{
  "num_hidden_layers": 11,
  "hidden_size": 128,
  "n_experts": 32,
  "experts_per_token": 1,
  "d_expert": 352,
  "d_shared_expert": 0,
  "hidden_act": "squared_relu",
  "moe_layers": [1, 2, 3, 4, 5, 6, 7, 8, 9, 10],
  "router_score": "softmax",
  "normalize_top_k": false,
  "routed_scale": 1.0,
  "balance_loss": 0.00296,
  "balance_bias": false,
  "init_std_router": 0.0157,
  "lr_router": 0.00134,
  "vocab_size": 8192,
  "norm": "rmsnorm",
  "norm_eps": 1e-06,
  "tie_word_embeddings": "early",
  "optimizer": "muon",
  "learning_rate": 0.00344,
  "beta1": 0.9,
  "max_grad_norm": 1.0,
  "batch_tokens": 131072,
  "max_seq_len": 256,
  "train_tokens": 788800000,
  "max_steps": 6019,
  "dataset": "wikipedia_en"
}
Below are experts of layer 5 (counted from 0) of a mixture-of-experts language model. Rows are named router (the router's row for the expert), up (a neuron's input weights, with its number), down (a neuron's output weights, with its number) and show model dimensions 0-127. Each number is 128 + 32 x the weight over its row's rms, rounded and kept within 0 to 255. Numbers have three digits each.
After each expert's rows: a language model's description of what the expert responds to; "comes before" lists some tokens at least twice as common just after its tokens as in all text. This comes from a sample of Wikipedia text that the model never trained on. Tokens count by the router's weight.

# expert 16
router:154073112115184132128189112120109136121126145117139200116179070093088161097083116166119145153116140093078097147094137189151111080117174120101106176092173137121095122108088128116111109106165152108130121070129131065181089147118111089099182132116186144136117088101212173168089108151079160160125129175101143133123181139127174157103109155103114092077131083116137093143131164116121097074174
up7:118119176158110115066160139114139131199141096156144124140118111171076135180120126085163114139120151107138135123164124133093169128090142127158036111151125135105128137167073141118038153127135136176138156126079106124137078094191116110117149162145191181163125112144136136163179143193123143174132122113088093055072138163141076065093150124105142165193107115089150069113137127115128107142160
down7:118091116099105109111123092154129085096150082165097124146096128099145127137158151074161171184127119141127127073075116159110135076122194168118122085131093150101154140135206062129161097181164116181108146170095116127107121141080134126103108068119107118107136126152117138188123079129100109158124151121110070182185205103123150130059086133088106156169186134172094143154130098144107102069146
up8:144110143101150126139172133130142177136116178124082179084115110133101143173067131101154122118202142126177173106100121135123108086111106046086138109128133137118117097109120136168159110076133161108113151121151118125097138156156147206080143103141171078201096065123125096207128140166131095138151093154152160148103104144188130146067164136110144100181165110124070124163175113064088160130094
down8:110171135096194126078041143090147091144144179148095081150138132175168124132129136163166133107084092156142090129152182164092095136110140087125112101123135083153168212112185091107130152115125077149108138160163105149163120124114123170187152127167090114096147129168082104119117187162113182169144115186105156093101167107112144087085140096139061158179150142117087125131125124135097086167111
up9:138157135159138147079122115116181153115080056140126151161139124127111117113137134120116138162124103093114066080056141124159109084110182073175147093178141117172085138131131062108159156145202127104055139066193105128129099141127139176136104088171148094102166116112056118112100079102123135172119097152084129140093132139159116121059146108141134097098120076143126144159079170114159106171088
down9:177096103138140184097155124094157118181164150134155120135145144193146089177135125163175112135180130183170160229138186132083166213154143111150159147142050083098101134107127072132137171167113130118150082078155106131082159097107101117177124057134098144105151138141140178110089104128179125113146067162141147140157111140071122136166096141150149135144130141130082109120130132134135106132099
It responds to: Heading and table markup
comes before: "|", "-", "\n", "=", "\n\n", " States"

# expert 14
router:137133129172152154158055082122163103120117152180159127151091129158141153085157099065149066099155085138166169125095101086181134097162119106113148144058120184170127144133090178126092115131144133141140111159141119121093121109170146146072074121071074091131139104098154088113130174165130100094139160058155168142161150121111132074150102085067081158126087155150137141089114177173100101093158
up7:078166161123182110163031094158125088138115141082082131169181119142106104162173203104150133119140138118119202130131140176109102116079070086119148156098070163166116111111109137089132094149138153149151190107156076127140070106138097116127154104166114134126063133191108112135115123075121137071135176114112122093117099097112119094080129076146151178161145104150109100116106076125133123179154
down7:135169132159107164117111165101150090117087085096146125131128129199113111150140128124157089093142103107138140105068136126089137107133166187152124135156135133187144063123184083147120112104205125126102139145098173167093158092087139083129124196129130120103157170097152106054092122068169134064074170125133085092174141094079137098175170078126161132136110145154062149141093136140167116098163
up8:133147147142162170151168096113171124118068161111070104166073109060136096129139103119112123114156138145142212143117100112106149136138167115144159105130063131103087112161141139111065079152170109144107160068162112177165098102095158132127122219135102147107066115134144131070108098118076129117195119045111120124166141100136055095091165125155112143121106154109136101177140133115118172165112
down8:122153083119082159099058165168143128120162126093115095137161201129166107095175123156145126063149128169111151156194092099178123122106168141127127134135081093132138073158146174159131139112157107101144162112144182086115145125107098127121064101071173141152162158128161180191084130092110110174092108080149140101099061153115131122136140134117151101178140108181148135159156079056137151173106
up9:126120145144139111122121130106192183140116153092154139183186121114093163089136132146104067139194160163107085139093210102118121147112114159148152121077116142118112107120097116138159075125106115056134175127145109151115140169136110113110096116071128132181191106182162098220186139159120114130157137183147110108102058142133076130083135086122128177113149148148116135149109069154181114184122
down9:130111096080118174112063168176070054170089079126167112113096203183114086128125106050122117097126079131112154131135068135132122158129153107144171150131145148160131106172131139098148126127140149126137095098169093147067163138124142164110146145127141101056051130152140096081062138127116159176152169113097141195171151130181172130157174072143113120120153129143103161131136154122159142141126
It responds to: List dashes and periods
comes before: "\n\n", " The", " In", " He", " Si", " It"

# expert 8
router:211138145108103115157151161119120120160136128149110082131066179169099129168059163125119164135099078127107103159160122140130149152201102148163109088154144095103109102093128131130095077103149094130103176073128153126137129131080135136129180106086129144160154174095070146193134168127114158143063153160156162139110103157107112174147199087115192111107102110136167145134095079082167058146114
up0:110152120109148123118102161114054096140079169083187044148135163137121145119112148128095157163084105116099139108113181097067120169105144100066156116089052146138151123096092098160122106061162151145118088144084140142140150142107086145122098107119102121097065128126099123145100181108140192167166120083135044060149153142121085078138167113118121123071145141146126150153114127110150185116119
down0:078117124126181139110098056139164156080156101192116142109134115111136097125112095122115131095134193112079053095102099140106075153117134156127155135112115070126080112157155118114163175170139103118119078065161090088149150102158067097114119112124107149083133066079125196118201101058123115166139130136115135124093130162135167133115155112074181124128148157114107137174143195159181143122139
up1:125141082093099136139073133126120160192102164162066123169104182118159127109112187146135108094110146155066179139139115156162103145151092152133113164151069149107156080136143155097040115129114145144102071107138093156143165145123154169155172085121101145087101140162090120112130152151142101085110126170146143110048091176072121197091140122077109128139103129169123117187158146185149125126069
down1:121123168126122169144084076082122100103164097102149134128116076126164140103137107113117108171129139083174091165091118091118095099142165151140081108107097124168111165144095125116154106090179143090134203163102112061140134031134168114167160174117097138136179161139164114140107108125100101164206115093150151116179101153156120127192051151115144138084110157071157137137099168178083108128138
up2:152111113161132132106152165066105153117144102126114118063160128164084149109121154114122160135097160135122066125098206110135144101075150070107094054130116195183142143132136135077077135123108140076113139155175147131113131113105083158144131150089102066141103124090085086125133067174115169119121115161171201156172121098173146117095108200126124123104089136185136145182120157125148185125170
down2:167170061143189131099153136192063148108122118208121154130158149151116151107157096116119131143167147139147115141076177093194181156142170084121149140128141146142120070074166168161127147077167188141076119153159123161149131109171168102054118108111092145055081162153095172178129133124151125166173128134116124104147107130149125153106141104148130131144170147080096151154175141149096174116158
It responds to: Prepositions and infinitive to
comes before: " the", "1", "0", " a", "2", "3"

# expert 19
router:119192111111123124118059123180163167170165067124146117153091100158125159128096122101173136126126154108123198171141065051088189151088116134131150183141091184153118130148137093149068193149110115147133136175099132100098112120133148151167142108064081132134111143070128128144169153133147106123116087104131138152152165144090159150149116182143202135111097151124146103140085126109062097092074
up0:154160170145161129118160184159094177105083169178164096133143174083162170158141093183162138170136101143078134146101156155191162104129139106073147083137121140127127173123059102153073145112078119143134136080131125177113157176106232127129146136124140137134146077169135067144167133126125187139054097154125157125134114111107156150077124112178133114162101104151123072138164091153117139109111
down0:150120177115079113137159137202103205090069126141121039114091157129112131145103118127148106112081148117168122135152120157147120146170066123147122154144133138149088120090127207143130082108142155105087116081113131153122155115186125190056128100113125111156070178111118192163112108165110113068116171150142147141070075110153130131149139125132111125110071152162106156118133166085180090091172
up1:170178129174171125083119151179151125102114155143097148146144151067139164124137050146167116136083110190175105175095153123122113210127087124097129106102166105093129064110174090117076148133112136092119096125181133121180154146124098111159141164098124112084121156118158191077133160124066133140106103163096151147139194143166139140090072090111132152147088103153112155080176170175127101146111
down1:064103088188168094104103101166151134111145163112124168101116066076073149155164106138118120132153092084145108135145126148145168143124116152131059147181131083188107190166132060082137133052103120127139168212062126108107106168115123108158112071128122175125096116147120092136100118162159123129175158151149105068142105137086111145126129131169128158196117179114132147150168089098115104120121
up2:139147096123098198153171125072131109182098180134145167106165196123111097110068168167174116114085168116112151119103127117100173133099080152129113145195169126140037120131112169122114175130129198101121132129118162112087115080120141098165100161102176166132135105082135145121120183143148100150138156146126115079147135045120132057101186120059146122125133163097129073115109119151126123133102
down2:128097131177179141151152130108067169163128153170092103118162079141136131070118100136147123140154102164152140155156123052140141074072139129133111119094139180109158117154160185158116133077026133083105073120148120079075132114086121173106151152139127092159099161113098092114115095092130177091144130141107128116117083098218061127110067153110097130139137116128112149128147086183106115168102
It responds to: Clause-joining commas, conjunctions
comes before: " and", " the", " but", " which", " he", " a"

# expert 1
router:174080149100161137187129100219176122096135096105162158128120088120069181094135054138111186124102159103064199148156122135123092104137163123097126113130093125081098110174186188127099092138141161151134135172145108116122140093132148161142130145082129138166170101119130118126152105124176171142146119107113110130142127109165148081202175158120112094080180114096132113189143122186182112146110
up0:120121107129215141071129187104128120139101152102119094200184163148090096139099119143119147180210107119115111082117144111172142092134151133083140126141159126055106088094119170122092067166168160108187095129152081133097096068075164148134187087172107116096143128141141118099172162122111098082182103109122134075128092084150108135144117122139155162126117063169118157127110117094120109112154
down0:168139125091123110072083113178126162131152167122158105138087096081105086212140121111083090170113133166122134090089091139117096189152062143159078180179132094156203120168107093144197161134073136120138129121173173148153134147171156101114157110109082181139127183117142117121139111103142151136115102173093106180118209128089191124110162139121109156114095156124125124117117131093114081151137
up1:111115139130155138186088123115135161110108117077137115087112112117106191158163076080166129125122146155119084132166049065164101155162118102132126126139121166164158106085113113162125129133133131150082138074150138090107090149126166163142128104119085158142169105111140087145101082053101167068182139142095133119130148106154019130086099077129116098169150136065077110163122130169127108091067
down1:088138173123092142046120071149176126127110153149096127142196111147148118184135085151148125110110096142162084137134108145120076107105152136141121131146135112161106180077169166139133140134070095163127150168125141111094159138210134131132134152128172152146083214144125171134107182130138071156121085111083132082128161129177128099122116097182099195053178105183123101116117116103105122160173
up2:065143091124105105120120166152089169096157125120114128081084118125084156129102180053166153157201158095110158115172198070136135137165114170061095162126187138145117112119100158175150147189153148098126184118181123152130093085147136164150142161126118101153154160159150156090121118158086076079154151154164096098154088100135143127109157114116085147114133119153101205078142158140172101123118
down2:158146112137088109191157137186154128146142104102119121139142136113157142132116125155165113164179112115108155094152145156179157109153117150096062108164195201189184119126065122157147120162093161092127123153196076204150130083108158103106148109167141172153162129107052149138132144132123211087113144133149117157069151113127113146132139123142170166128102154160093132096130125164190099186107
It responds to: Closing table-cell punctuation
comes before: "\n", " |", "  ", " –", ";", "\n\n"

# expert 2
router:178056122134116123173136128158153122134172155079146159091039149183146177144088099162162161111084144108103168086085110099106096096095110103151081140093133152141132159161148108124160166165057162119093099188166140146132153148111164096160092129122138142129137107099143138153177130129112169102092143138153186181144124125107167200164111163084091053151155101127144100115118155136188139142080
up7:109090071149160143176140159149137169156153107148128076080096142119110129089108136103152060130170098125111148120119124128115081144112060116138137147152134119165105142086214144119117107101145026142133125111134159106059160151091161133188149098175123097109188139051109160195096206100158081111165154102104098136138118132137117173104148170155124100089092147142105113176129169146122142105134
down7:136115106172113167114145103209113131180099107086133124125150106122170117164137136126076150141081212144067147152087116147175178148125134153166132105104141139189114166168147114112110197095183130127113129216143116107139126115124071150148160113181166192109105091179146094140092155146144116194121148136140162123073147110171123142121165080110113157115147139125132127081162033131135143103121
up8:112103087139137192127081094170120097174149069129173131112099108159112154138080156129069095145160106156117129103133149166127155111081139111129107133112141194107133119177085134125059112116136161172171173137142133105128131126100185097091113081148146101143083072097165116130133098068161135140207141178134166082111135145127184094165091126128121153147187113126137168098162161076052146114065
down8:112116110175168151158152139122121171098099091102166127133090136104130167133158117114124195171177149123126158186116133136168175098096117142165133187156090128130181138177139140129147167113151142144108121113228084115153130179125178089115105138107101191159166179155113156149089157131099115158092065120108135149172128150092190184090137060111156120137082170127106118103157073103156103193120
up9:108193133138146099170127177115163099100118110098157100183152052155159141149151122108064133074087170116138183122175098201091082086109151099169169133108173106093131137114141107177144149187137103124126171144163059120103146110153181114115129136122196146135135118122133062090134127150090072115124108115129045086130073076118192129079133157117131117091125111122103116114102157133134125152131
down9:128108117179117142161133077152164165103188141155149105192123143149119156132158065149172118117151109103182119089118126107079164122115075149146103142126159127099212148157128180094137112128129094074125089133136159137135090082154163187195150171180144166107103121133160124101151138128151185133081148121143162131186128191156109120178133065103128160133111109048172139080117113111121099178168
It responds to: Table cell separators
comes before: "  ", " 0", "\n", " 1", " 2", " 3"